From a checkpoint of a small mixture-of-experts model trained on Wikipedia.
Size: width 128, vocabulary 2048.
Experts: 32 GeGLU neurons an expert, 8 picks a token, a sigmoid router.
Training: a variant of Muon for the experts, 278M tokens, 8478 steps.
Below are experts of layer 6 (counted from 0) of a mixture-of-experts language model. Rows are named router (the router's row for the expert), gate (a neuron's input weights, with its number), up (a neuron's input weights, with its number) and show model dimensions 0-127. Each number is 500 + 25 x the weight over its row's rms, rounded and kept within 0 to 999. Numbers have three digits each.
Before each expert's rows: "comes after" lists some tokens at least twice as common just before its tokens as in all text. This comes from a sample of Wikipedia text that the model never trained on. Tokens count by the router's weight.

# expert 0
comes after: " B", " C", " O", " M", " Bo", " Ca"
router:542501448522523555505501520509496517501513513524493471499546514524499511501503523453512498477519488521494497486525507498487465516495490497485527558470513533525535536479532510514495524483464495447510529483520464490442524519568498478486553482491502501477469520495511479476505483511523509514523526482504481493500485488515506503492506513511533561518577502490479486514536523532528540462523
gate0:538484513513486466507547488496443516534541478529520509457475528521494472540512490526487461513493494553498490461465474499485477503468499499516470498467480532515479549532511502483535488511478449521520486472507522489501524479531474484487489509521478513573515511510475496504507498486518510523511533467531493521505492489472496532532542526507518497501506539480502433488523468552520482515517
up0:524520498485460543508485483491485460482485469490468519449491492469520508488490503468453465483497520542472527502459489521485503470512501473489492521475487521479507511551516525511487487503497483499484488519543507544479522467541546494447509550527477505562512520489476511502529475520540505460552523495484484524499475499501455508497516513568521514504501502469464520497530518520511478486473
gate1:546512490449529515529486493533519472494475489563513495470488484486514476515500508537485516494501505494467510543509520523503497493466509467506506519477524544520520472507482467507448506463495500490556515533517500492453504510516463480503478468462499531484456508527514444492521497487499511469506480483513515451525524474503498513469488482542529495505563473493554464491491481479527533527532
up1:503477511457503507542492470480492507448508502516507461510497493504533502515474498563475507518551509512487501491465529515519495554431495512482528532466497551484505497499482511508471501514459484519524504533523516503438502475521503473464493532463466484514475515547515488512530499480489511508532458535468500489472476492485480487487515522544503474526507486450543502523530493501549506501515
gate2:496532506549507468459496510507495530506497452492472480489511515477508506544482455480466539464511512536479509518499486475483493499520542482485540562495545525475507513512474524502498464548531533492525495496480519530455484515461486491548539505515502495478461528484514510474525507517507514467510528529513510474466434517470517459526515524489522534493488500519483525463524524509529511488515
up2:472489526490498485470448485484473506513483483462457522465487482470533491494524554513506501510485527471524472500545526552475505524515477502514478461488509515527451524501491461479501522496466475481462452467504487499520493454493515481500502523539520468517491484494497452512488497503519513490478505459536492522547509502516478514453467522485501504532510502463540506443465467482486466516470

# expert 120
comes after: " (", "-", "\n", " \"", " Mc", "=="
router:522513493554507539480504501492468493517555518500489475512500474526492525522483485486502463484554502500468442505523548477502486490475481503491477501480526530523512534495486503559441505494460515475482514478499459486495491503559511508535527437520536481504500526451484483533466511496500492499473520466514472479473490503520486460462471471519525520495532532495477476506517526492505515518532
gate0:517469445498486489493470491525526495526540480581483494486473517486500484477501481517504509523495502457506492472476526487530559543460510456476445482472555497495454522489513546553525507477499489458509513467522508552536505511458495540506511536497517500461473499480504517512449517493516518481508519477470499490490492515523487502530473479496504485502502478516515498497495512504522531513531
up0:537462449522480434489474505487495516523501500498513519478511527465461489487503476524527515483483474530500514494524520442501492539521455463529467504512494508479437520543474540477537521468492496522478504473504520503459486535502498521541522546497504497467473517477525477522460509507474521482478527469506536522521509515520469509493513495529520504525532493528437488502514512509539506496508
gate1:463507492506484521498514516477484474564498554515472502490436470531511499553489533491540519542526547492517502477519518472516493472477473509472530480527477478518520530527532497492507501503497494469449501512503466468509534475510473491479518445503518478482530532489526522500489504473512502469489476515465489509465465493502473501464548496498453503473517496498475472493546490473460513518465
up1:509516525499521489512492475502496493518521498545520475492505473479481480514467494461504513506488492492534488528484570473520564471476516466520514528501507501481537492501557458462501494486493498479461472472469465528478482558507514484479501546489488498487503496535509505496505452519535444491518520465501477511513476465500492522542498495498508501532516486529478553512525511568470465514515
gate2:509462499527525490515540492459511504490481478512513521523491509455543547524506491482512495503503532558481451509511480499493498503507510490486522477465511501484543536479540513552444451500489495562516509518508491545485545485519496485511521477496512518476478557495523451507499509502504483518473533484509471487474472522489538455463481500496495485467518484542515499508513549492502550501514
up2:510513460515482505511453543547523495461492529499490522506496484525458483464538499514490525483481514498535511479506505542472482483481504528541531492508483489529475524510484481460523547481525491474500486512483527485493502529520501502497501514525503468531498452515499487481512526501488540511541485511489491539550547497502456557489467492526519521461515504483493532501459473527502437561488

# expert 206
comes after: "\n", " |", ".", ")", " =", "=="
router:543487488537519535458521488499454511498512525512535486530528501484526517481531539492517465482559559507469478479532525458522504515482505527499495518501492494527553547487540521520472517476458493475459519482460502490472487517513504510492537509500491504476504505462495531515459483476482543518507460481496488496482479482527479510517438489508527524477509532487475500455525523509542495502487
gate0:516484506495502512438542489525503446506524505469532488471561506422488492521506463517540499527500473501506509525500480500486459503490525519508461499516532502534461507485464459530464493501519515477492480513510465496497545499515544481532511500518505520520520514505516495511533515532487527465513492482524513532469464498495523513517544502534474489520515464516505510473575527466498494522498
up0:515461543533497520477550503502469525530493480441530457478555510464483517539520501494536505492522438547527513522485487497463456512485525491493494500511503488465509467479492481484503459490488518555520494551521522466493505491511519509534487527467481483521539482499495530486481484501507487497513499476552468451483474481542502524454519467496499522457505487487508525503510493499472489499498
gate1:517456471517517468490439504517476528491535500491478501456488507527493496496482544477512531500500491509508469505473464480488487473489472464471471471502519559541499512461494495511491460527509526464512554490514512525487486518502500479511501515502499478460466532527473508509517517481534444527470546483477513502487525519494500499485522535514428530465496498528498465488484467526555479487498
up1:501476458500503518520453476477486502496561509520502491507520451534540485508511510488525531520526481449518474517480458502463474538478491496499498472527509478496485512507515510546493474485485535500500504532488468543532496516516516470452510510456484447507483518550447508491495499492519474475478491549515508483510494474496492528519530507475519519472548473497530479543509509466486465549507
gate2:537478500468500521532535497535522502456509507496492514486498487470490520490526503512532524489560503496492500488499513503507469511526503512511513475466525488519534544469483494505531474520516542488499533486451513502424461465476500539532517527502504530520539501475510518421507514527502515499486534511477470543503464516531491512500515525520502508513500463518446530501527519511503517437489
up2:509507495511566471512504507495513485493501484474473482502510496531497517501476471500459497480530513464505494473503509515498492477513544573482502476461500520485556515491472509514508411477466479487540533521506491495488516471502519487549489475525491502522473488496473468485530529519504574493508540480489498521485461494524521501494512527479540485491534509478520492540454502504514483506450

# expert 184
comes after: " W", " He", " he", " Le", " w", " E"
router:512474512557511556530483507510505520556516527524487509489479473470476493482512516470511501499541524518487481496490482512505479495490492487492496517440524546489503507492504539488504513515457468466470527475476517493503542527482562455492518477474526531467506515464528457503479496500528490498495510531502525519457469473554501473476519482469522549477513532520495465475497496491487475451517
gate0:500497530531484556494542497485512484508503491488510475493466481499543511517498520468515529503501455548465477464500535512463538490499481503516506525519512490515491479499521518552477508493474465513521492489528483520513501506485484494436528517451480511495510514510515521520429495520490488522463480467511470535497491566570479515506503504483543537527505525501522522489478461537528481503511
up0:520521512506513455499471514516489478498485550503512496493540509515491472467545503496499488507536506478522479493474532474510474513553507473482503516485495474492495487528505492476465464504550529504443503523481488534503479491513495499523449533544486477548480512487459493508552479497502508500454427466486495491455493466472450506472483507537482483537489460469496475482488511482487486531481
gate1:497513514520491503485513522525490509513506476497468437460463480460480474460523485512460495521529507489501438451517542529494491500461510457522539534482484510499502520479522508471504480506481451500538526485511480474492534490504484457509528528472506478503522465484543479463513510495515500523517508521512524514476540476525533491520529491516478543460493491517492515474498561458531508461493
up1:485517483539529547481533504508524519449524530507518522542482506499518501491478501509467492547534513518486535548473489537517516466516475485482475459546524416488492496479518468498488496505490558472544522514486501506494504496519528487488519471490526495482486534489503546535510464492517501479478527485525488465504497559466492486484516553518523477520518518476491524494499516507472527489519
gate2:517490499519501512502515527454530479492449482563469473517507493541500473554527524483501501487502544550513516498478479527488455518508501490520508538477498487494561518472470483481462520474468504482509437506466523480509526499460520487460508512484456514483481483524514505507503473495525493459492452523466524511479518513468489508482518501480550538490496486507489514514470488479482546533484
up2:491532493501492513503484499494458493539457510489481466538460496528502529496534516475503495486506467513464500501504507514459466475514482540489469512511489460540506505462492464502523459508449505507460473554443510467498522502453527504505516511511472495482487497516527469480532451488544528498497486539493530510456486506472499498510516502534460508547479484497484518490436467523487510527527

# expert 116
comes after: " |", " the", " a", " and", " to", " of"
router:535492475537523512461508582505490502501558525509509482517492496494502492473506558473516449493531528531501490475526520526502496468473486491511488515481535529508514502509481494524527541491491474477457517460480474520521508516531468479490538459529542501457510529488546519489469493490526509505461458489515480511507475503528509472457485487489499525490545512500505475472534468511514479470532
gate0:558473485502489494473542542493500472534501506498464511505523473442479479477482529495498482518447523479544486476480547517489489485460486494498473533520510526493475468531543521473474550523488531480459541470495491531462536523480513469479525521507519490511506531501504509546478530509493490485520504531530498500533489525517519504529449486521466510484482530495509459508475539501519475500481
up0:482478493523526489445481490519509504457479528517530517509481496551537479515504528530474475474548509474438521472537519507534487487539530543477491531507522466519541509498458481492499446493521485507498510498527533479513479488501531492529458493493483539483552492490521475500523475500481486501487526493492501509493524518526472513533481553507499485515482514478495559437518497482534492481500
gate1:456493505513453491479477519520528502489467464493476493431470511478508458503490461488492488464557510459533509487514512527537532517486503489486490520501533530505472508491495457515457523532487486485532540495495495492469489458513492473472486504523505533451525506533486464523503504502484494524505475482500559509461471543476529495493471483546476540464465483501513494503479529520493538490488
up1:505516495459536493502574505490487513515494502521518502562507497536499507519507530449483518498500465528459501532462509512509468491499479544502488529518456515549518476557523492463498473460501500527451473472466521487510503493503495543505509523475510476480472497498521511513490501501481488539538512518522479475515498497462472534501540532511502454506491486497536481528522520466529506460456
gate2:512456498539496538547499515506503467513475518503473529462481539496494489473483554456530517526509493484524460528520475536455494513527490482468487460503497474487541497524507494528504491503509520491502503513506498483491486529499494433496527491523489495542512510510450471479481450479496528487494482439482489578508508480497499500485511522528478512524545465501485506495554496503505521528540
up2:486508534494532522509522492536492516500502476510508488484513476473554547454507515522459494469498467500475523535513541475552481496458511513512542510525506513490490493530521472476515483507490474495485511487464551515481512532500555548483493556486487448516492479520516488544491543529488487426515496520507535497499514484491486483478519500503507489490534542493513501468507505506491474440481

# expert 104
comes after: ",", " |", " of", " the", ":", " in"
router:555512494522506504479547498521517484493503515506531439531511501475521503485512525473505458446476531518486506512499554502538463494505520465484490477488525545513532516482501484535513520499466514514540532480485472521519477488527514480499512455496500487511542516451485494522463507495525509482468474498493425504499459538516497464502481467535535522484524553488490509493492515454508519505501
gate0:517543503519496516491543482498562483513487522540532427523492531510478522539467493503493493474531560495472458524481527473506442484472479492498497503489481518474503495482485491494515509545524491518512532523469498508499514483535495513551556506453475465518528465500484500508480499541506514507478477493453485518507485473496509491504496509526505504537475510541494561484482537508498499513536
up0:518535512479502462456488490541541497512492471533536442520487481456495547526479483495476510468511543474514499480509475467541478509494467503460463461488527538494520525538467470517484494494541509510523509486483539568480506457496509464507508507498491505466481494509451514481458509550470505471486512503463506496504520520525521516526532490480478535490504498489463504509500496483500530530493
gate1:524498482493525481471478497515534529501491499522512537571493504558523487518486523465465509455496490498463489494490499488495502482512491474519471523473517545511495511509499481513478480510501484459487494510541431537518479495529502475508465494539527500533499538502511464552492494511518501575464485480522503497494531515519504524515472474483513504498500508478525482563477480493543528443481
up1:500486488491521511483498512475486532478509461494566549526514459500487481499480515492526519443479501466475523531477488507504511519528533476512483511484522478486507470507493495478500501514470490486501472467544499456537476455532476505527508478555541481536520502480456501506458489478501477490470465462475498500480468511539499496507499453491545491498532498479495503488467472445533550525505
gate2:468507479527464462516498504543486512503495511507489470469515443498491479470492484462524461549524484512447505502442549480500517548476532532506501475483499516481491510462497537527522454509508503513501502482493497477529492536503505506553533459545485507525512500475500459491511484471499495478513506491489499440465518482505494481522469495533470467531484533496546489476501518505504484442509
up2:512534525430508501493450482498468495464524492500522531563548480517524513464488477543506507509524490512501471502442476500509487454492512491471497532514537493527475475517486499476484529471500521513515440488499482475474512479533464480498473535500516500541517451518499488512500509497518522475496490519502494525433517494501493491499542539499473532510557513503505541492493477523473474497514

# expert 150
comes after: " 19", " 18", " (19", "20", ".", "–"
router:532501516536500510495507524531498518515518489505493508522521539501520505487518488477472450465494516514469470486566521473512504520476506472442544531484486501540488513484505496533480475469465507452451491497491493517476483490522489479488519506504518479434508462452492461495464485509506518475442487507479487477516452491505510480465472474536504530495529516506446474474480470524531479515508
gate0:459534524496499529483522488479448508511535499505498552458455496514469490459522519501471478530562493500458503493512523499498500557504515493471496524535473476544508537463476550515502512482471495475494449475508459508469488528483503523501482536501471475481515500495472520535506481480480502510481479478508549481498506492507458482476480537522490515495488482541473508517474511518537462504455
up0:501468479545474530468524433484522502467533499552512510523469468504449504495450499490518503493485486546547491532526500540469457520504487535452502534493501553471476512511511488492504499486538544546502467488502484530486479528498475473536511478482505500547491502509491494547485536501491464497510501496495513470518531502492491531486512469508511513489490475500521488501460465492464532469486
gate1:482510482468525506486505515511514491561512471488462478542515496537539497541476492469494490475544496503500515501491501484527488456526518512498501484493551520532478480492547477492473488520501513524488519497562522469502493507451486502483491490515479535470450482526558494550460461480547526513443502518497478518496493505477505459502508464504502503499468500523502517483515437481526494466497
up1:498486542535471503446480512561522480528510517505493454471510483497441477515490506547517543508494494474526537540494525471482485503504508513499457513511453510514496515547530523510476487480514509529509478503486500502496532554499506443510516519496496500463442547512527504519456546483492486474506474519521534493516462516517488460531539503534523517476526481519491509498492485494518504521511
gate2:495551546518498519482499544512492428502497480495492518535504504506510472503508552500514496460518520562512509470483507472533486548504528521484471545497479454558511507489466514512447503526492529531495519464504534493516488470482491472527525503517562489504489493527494492485494472511496500506478472485504493469453472525488515501497485550544520494509459447495499506493485510493486479478526
up2:501497534511489475539497486469476512514483508490516509496506520481497563515482472564478536554527493459514504552530497541510478463528482540501496502498553512496494511499466509509518486498475479500491509538485478498504520528554506483498502512450521485512497534467481511493469484507490565479507497539481493541520496465496535528523529491524473499505533520554552501532495528503537486490501

# expert 99
comes after: " 19", " 18", ",", " (19", "20", " in"
router:552474474555500524495489535512481532491524536503474498474545516511497495489501513493485487473502505518490488504561511465507512515452511490456518492470492517536500533492503520536502489473475500473471502499485484491505465488540497496503510519521530471441479498438492451495465479484510551483452496529498470492498442485520475479500448487515504517473544516507478487455490468507518475532503
gate0:517508496499495471485526499526465512507489510464486515542513516459491497520488471497548549525499557447523540507459454501471485472547440490487522515532501496508509498516481474464524476520505519484479482494511464536522475483517488443499519488510546467503531486498454485526503501537500506505500521472445521508496506456530540495506518485558530490505527481498492502483506470522497495532485
up0:508472515519555507483505496513509504474487517439522471484552458516485493492445532512483496498516495502523507492495432523455456489500495524523515493517484515461525497514457473506510525487538503486455477521505472496514479521488519498534483552528469472509518514530476481504536544493493571496479473486475501529479517492515476478522540498502465501511500501455541495473496486484465513462489
gate1:531463513564516512522491508519450505455478503514505510472513475515518512534498499496530495546478484517553450517529423491529465499554475507506490487475488452491496545516523508531506506500524500498500476504492513499462502462495521533494500468494474454528534521536530478507500513504521468501469491490526479533517507519484478519477502510479504508494546534482472470540515526520543513478486
up1:500512482463497480491516505495524454519462543488474473527497472498490490501493502548491483509502498484458528438498562509461479477479485494475487534536524484479539465513461462461532506538485493511517483460525538477509519564495502502430486472505532515539470475480507513497489510475493492472542493496482500514451485495466523514519487490534461499540478502498527506491487503494490472504489
gate2:518488496487454480539458549474502518518499524512496493474521534494478495476539455505533516519476458474465472507522485502501485491515504535471505486515464487458476518453493515458537508475517497481479462518476534528466515529524442513517525519524491462482507501460445507496516482485528457492494535551490485482486460492524518460495454480521481501487502470525467475494512524504466498497503
up2:519468520516505531519513479514471532467510505522499490534488469484537537469467531467500460472554523510524471533493504498504514578501490474487497472500537464529495486540494470489510477515477536502497497471527474488520452501459530468512498477499468480486514530484485499518468487481509483504483465445530511508504533518488526503540504516472552515498536524528535491508492478505489557476521

# expert 214
comes after: " 19", "20", "–19", " United", "S", "–20"
router:517463480543502564528496532520481543478490526514525474552555513503517521439542531451466493487525523516465471490523503477491494516470503480486521505515498498512522526459528509491495511521453511480482505482481459530516469484504498531466529462520517489481524487468521463485481481473520525482464501488481495488483484512509474509486438486512497537498514507499472484472520466521504476481545
gate1:516489517520479521495474497472499507521494489482501469516533482507513488497478520464474488550483514514443500461487471481470506530483542499473496478425476483513543519471535488485533464454516500526495498495459495531476538549493524539495511496527491473472437515487472517457451500533473491496496497480499482477516520482517467512505485481498536474513486460482460473513502469456509473510508
up1:513494465500494514481498474480486492481510476460481514508518480485508529474466495510481416493524515487491530481490489510529506433494512471519494494519519538471485488501527524504544512488516488528488473527528490519521502508495495451517521513504510480496540485420515494478522522489512485471496532498508484505513468449503494481546513496496498515475535455513484504423490531495519462445543
gate2:499475530498490505497486550506515524515457516479520463530512534522493510499482519459530508535501517506503485508512509461501480543497517540506479477482463529467549523495529460485523482542509497520498494452522475496534525469513528502486515487508549488498502494499497479503515528494567506503498474410475457515471478503535489517529478473517505536490458512497503494489485450522495524477454
up2:511523507471512514552487519541525452493463496516528507518517544477507482528530543494507511525502501481491481498514491473525523488488543506481476514500468503517490479500463448486504473499507493539504474512482526474492504488490486514476471460504542502516502495438461462506501481456527474478453517478444476512459510518507519525481482490489487504441434521487491454508485443481502503492498
gate3:508466525505456537497513570499455494505545480423471494498487492540496524430455512442489455552493472495504520498507500456543487487517465495485530504496499532494481531457516487487504508496494444509523496516509505509490543540482472482493518508478503533486466503506523459505512495508503500511516492489512492491471505504532498501498498471531500524487529488491497511521525510458523479465533
up3:502475449462453525473452479537545477513490520545519479497496516439502475505495463491528471526494475449454506471497489480522513493503492514461460524487543492503488506544486479532518510471501494508502477513494486513479469517507461495478471491512518503515490491479537504479483471532519510477518470505516512515528537547477485498510500486468484468496486534477475487446488514490489532538437

# expert 137
comes after: " 19", " 18", " (19", "20", "–", "–20"
router:553492496532487522472488529525496519499505519498519510491518514479507505471519476480477479496485539520457477491540526473506495501452499461486502516475485494536488522470467489532475480453460495431476512497523510499478457472545502477495514501536539502417507498456488465485484493528486498480472498521496483485511480497529498495494465487548519547491507522527478487466502454535515489525528
gate0:514522497497503503519504508526510471500442512447483498525508515451458514495472422482492456480460504494465526495482530495488468447492472480530516478495469506507478451483495514541471499483481500521499468498521499501494467458574492500469479500529520508490508491475530486504532436533498459517458494483456497523490486503490485486509457518492492513482515520471496512474492470521482502506527
up0:494487500494481514514489521492469441467460511481501546526485506458516488520493502508486482510534501517462481495529517531496488480470438510485484476476490498522518489500527522498509498497538505514518500516471454470508478537526513486488497542484441492515510474472497526495517478499509433540475472490455460526495527518456496511464474515476465474492536528457536451493472523537494467510487
gate1:556496492525506513452482496530516526527517521480487544535550517490515557534429449494478482511486482520467495473497497504480508476507475520538531507480483496506466568449510488481473486506484477508494528510525503508512474523489485472501506451492551531463512506501503503493484505499546448458498479531530504501503511503503484503481482473547516489482495488456508546489481501490476513499511
up1:473508514486492511474489522470474511498492544493518511453482511539479458485546525523517522496525490461484508487524539504559524547528508541486492529537483483502479515503471490510521496536505531471490444510491509494491512537504496539559464523505461454528507511503491503503542514477462508477467475487508496517522490502524510470478471518497524496518509491445519478490497532521565487547492
gate2:463477467549459504533438472501456481469460488505484473496495509488492509429487505486500491459514490547493511473519529499505476505481480498526503439467475478527493501443505512534483470488491509505496535464509474469505492518508498463458528539515531518492502507517471469518472492542492541490480497534470511537512523473498517480480478507493520521522527511511483488447509481520523485534493
up2:467501468500567479459504540476478523495520484506502493498535487526470512520489499541494491538489493473489505560498480521477511485511499534447497524518522536470497506537516483470467506535551463521545451535494497547494466522489503485523535486508509493492534497515540503485494496449501446506525479451509524497525504558522496494490500506540476502477499497500508502499521485468520477462496

# expert 121
comes after: " (", "\n", " U", "-", "U", " \""
router:496466504519523517434504497522486506512517495507498463520535545497514502458503492495496478479525547524470431500553526479525499489493524540473497495510514516545495533494486528537493510468445509481460526494513462514498512511523489491485515468481524524499501543483513494527485495507501493496465467486497467473481528512489477437489474456536515485469553513499480488504540544505510507508545
gate0:484496498444465483517501510504477522481490458506485514483457511501515484531532458453513528488485544545492503490485454518458489506486482493494464502499474532465487502483442499507480513516422482505466473520519500478522507523507532458532505489505506535527512506430494515539502527457501534469503479523461482513478503494525472473509525513477511507487511510516538507484545531498533514499481
up0:499537519497527463496482514483542498546537487481496531556484518488505523513476513467504453521509496453471502505522492466521504529527517474494511533488479540534520507521542482464528468511480489482495490496475452510495507475467525530494516519498489525482495467510522483459515501521465454492496523472542531496505501510508495519500437511481536523541435466472491524502499533475518463526478
gate1:490503466450564510474503488507540469511496481519543455494478498486502525519483518499537506477519502503510488514480459440476525506535505503554496519490521532510490504545515533483510533503505473500501500454480535560528508484480498453470508457501492515469507507480492479481461513530507525484481515533481485480533459520503449496451489493463475516472519503512521511530541525510510494466484
up1:485510492532566504480485526495499506502500454509518474535491504501501523552502494485556517450575491473529505516478521470513482551467479483481503550505530501508474499537520492488521475554484508492503485510524503493529490485515494486522485519468540554463485510486474522474472508471522470475508445488549471494519521467480488510510506466535509510499529522497540499502497508488538513492525
gate2:489501471543486471539525516520485492490522490495485470498504479492499468508455509522509513511514537519463492535521537479505482487500536497500515469485530503447537455511506480508469481491513533570505523447493524521476529468460460502495542501502504482497513534485498433523495487488472521472498470518490482568486533520495467493524480490477522524523496505504511515499467483467545536469526
up2:477509509500513478458471510470490508499504485523509518521464498525493468557503483523521544496522497464509489489494481543434447519527492498469510528494500501497450520470501502479550457508521463531497509502454479461489488458544486457552513503504470550538476496495513511476494462528492492498554508536514528497520501444500510505480492512545532519510534501517508514507505508506507502506468

# expert 208
comes after: " A", " Al", "A", "la", " a", " An"
router:514479501545538511483493502494512519525491501504472454538502498524473504473534471500494503493498512541485497505587477471514486539517509503489544520477505503499533500512490513527521524479481518509497523456464512497488460474533528443492549505495528540490501477479508502505495497499456523521460486499491483497474471486516478493482486457523498542448576505494500456514465521495538520478481
gate0:453491515495496502470529485488492527499528512494546499521521508492450552477531512494503493506532513513443505491521483534473505469502471531471520491496531518468515502484486524555507501440497474494511486461520492522472483447489534496505488488501501477505476564494505534547477502515518497495525488491515512550495472504533492484509455485486512499494522471464498489514531519544471462506424
up0:506481503499478490496507480511506500485502491507500479510509528480478493540513536513538514508513502484483493510472521491467486457522550474491484500537474548492473523462472480533515512589485499497444481497541513532435511492512505478497517461534515518509485465501514466466541514511519470503502492490537525491536500505518471529519539496450512505489463541456473509469501475482512492498444
gate1:513468506501516513508500485520499537480497503563475470496490500502465516505542512469526514480505527496481506501501497509493442500542527473457554550536524498504501512483493511478482464504502495518496479516524503481482513461513523467501510516504513473505510502462536480510446540510490514472521460492521497512480499465474517504513550472465500504448518527519507471461480483434517522454435
up1:520507492474502470491541504544498502503507490518500501489497462480482493517504451501450490493527516476469479542507479488516484469506507459485529486533511493478473525511467528551514530495554525503493507495508486510468488496447511491483485472511497479500522473491516495500481491523476464480485476439526481483459493484542529481485550475507468546529520531500520505464505534568507512427495
gate2:489501509545500496531487520528505487499460533478493471504520480480494480502487511553508505495489496492467510435510492475515520462523504509490452483509493470497475505479503535523511508507505442475521471512505547529520518472458474482473465482475561487517473511490510522524500452507467530480459454501501503442526513513528486512447519508538481549523492497480468477518443502491486522497494
up2:478494475436480469486538502489490495468508502511543544522516463525472529484480495474482510531506451493530516502499502476482486535473480516532495505513470516514528515491494488518492469513529538531525473498460517527494530460488490464509543515500530474495506502452488540479473476483562472504515522538505500533470529532495468496504486518493547477506505535559507502456536469516508476515524

# expert 122
comes after: " |", " (", "\n", "-", ";", " \""
router:487496464546506515489513520484491541494527506523543434518502503489478470497502502499504471485517555543476473483516513465538534494468500489501482500476514503548536538531506522533473525503480542506471491458486481508503517504532514510504489458529532527472511516466519500523481508460476485481488485482529471453505512494471505475497464457514555505488544541513471474479540512508501521461517
gate4:505491506490536519477542493496515511507499496562484478452535532481518492521476522478487507470477517528506465513477469537507501495491506453496536512517519504506523492501483508497441421514519544498472498488483468527497501504514534459573483507524487522503489493504458449521491486504520512536487499516492558513502520508498512468461528497495532470514508491534512484479539550488506526466517
up4:520492469497498495525507516525465496554482493541519531523502463500494481523500541494512493574519449496489483510507486489484519467524494518483525508480503499554480480487533479511550523483491439494490504522496514485481500559536491505488490541457510497558526489473528502491457500515444489508499502529490462524534477534526508495520487489555492490506487527524504530530476461493482484522510
gate5:528504503498507504443479531472526528485529500496521501511542484479471464516465487518469502495490519508515479540524500506507475535506510535472507517486499513472507526496485504550457537527554512497528470526521504508478497483517478490547502471488521485504512521422525462495499545452502484507524482521498485527494441522474542500512537487496479494492540539493483530512506537475517527443508
up5:508544491516478505516504510503465508496467480495465544502460485513487522506521510480502460534507508459496502474512521482495510427541498498526473497511467452559481495509487512461471497490467485474497531430489508518530507512497511498451524489473474516477509501536531583509491474492497484480496511485513509487532531490482494494467478490452527526532493488474526482469462506512511521523461
gate6:524490460496457486517533532473474482512520500492472502480496475515458488475526420517471526519452517504522500537519514481511468523501484451504483478454518487501462535497479542505472468478517467525501489542513476492519529464514508492521492481531481496525533468519530525538516528458495453500488490520486490554485524468501474509446493481517490517504529501510473509495494503498462480459490
up6:501502533447503494482530540447498492474503529477470471514499502505472497478500463520474490501509472530512484494507459450509521522455472514468521502476501504458514520488462462486460499498514473518513468508482499439500525461501515450478506505485482537499480482526498554510492533499478494436520503519500500524495457481442508515482498444508493482528489503497439509472515481503483482475481

# expert 146
comes after: "s", "ed", "t", "ing", "d", " ch"
router:525478497521500526509498523499490551536493505488503491531535487503468473507504530466499498499522508548494499469526510469489518518440523491487498528492522514512486489463478545541486525486450495499470511465511520548536513579527520478490526469463501525463489488492471472504458488489512488513510492533478507517473461453522483461504515508521499545514514491475465498461500532515460540480515
gate0:528469482542519507526502506440536470490505523567477508524503467505487499502508504468527447507501522495486498486491528509475494494481533507457489538510490493494476494500507481514414460516523462530485533478553499497510507519525572493478499504490458462512464455515501519492532461534499488479519482512477513492487463526518516489531493495531451528513503490512515483485524505516482503475500
up0:533489535544498518537489487500477503483478539461466473477527503498502473480508494514521517489505493512489515501513513544495525557465499535490474476499453487558461515448514528536500514474509500499494522492514474474488504535536474507495495536510513494521526515552508495510458516547537449474481508511541481493499470534509502512513521489463449447511488474497455512471516475544503494505509
gate1:541486522463537547505523492492517460475514480478467496517521490483482483516513523475516491494506472509465480502499495497472492510500497492510507563512495500510537505476498467461502492479475492487556503457527502465483511520504528494451510476474524538521496481464465480522497477545513464573492476524530506492518500498511455465470534488482509526530512458534517492514538522558510471489544
up1:502433512518533473496546498445473492492493465511502535475534497467529521514523535500538468525523492508474530496493505525504502479519513459532507512496514499480512499487529498502528497455520498517486483457554510533463467520488513489516493529522524512530514499516541495507500461530520518453482466486478543498499531507487481534494554471498566481497495555492485498459511524479479477512499
gate2:531524496486478561511455509524472528459554517469525487516496505532453498478468528490503510479520490499478478493495484474480478519502485525502511506534526471521538532486523486462537511458535483489492494543439477527519522548516458439484501483473484488487518499502517516477482470501459473496513501512508518487487495482505432506503500538482506535522488503475446494526498533514520482508518
up2:452490507502477482497512525471531460531536520536532512500505520519575501477502505501482512471480525538530480510489529550541515441501525484532490463487460505471488487527433509511479491512501513511489489471535505521494474487506522580470498510529512507516534519500527505491513513516482501432477496508500496523529485504486501500434496488513500473519522497520533479500473487472493488486512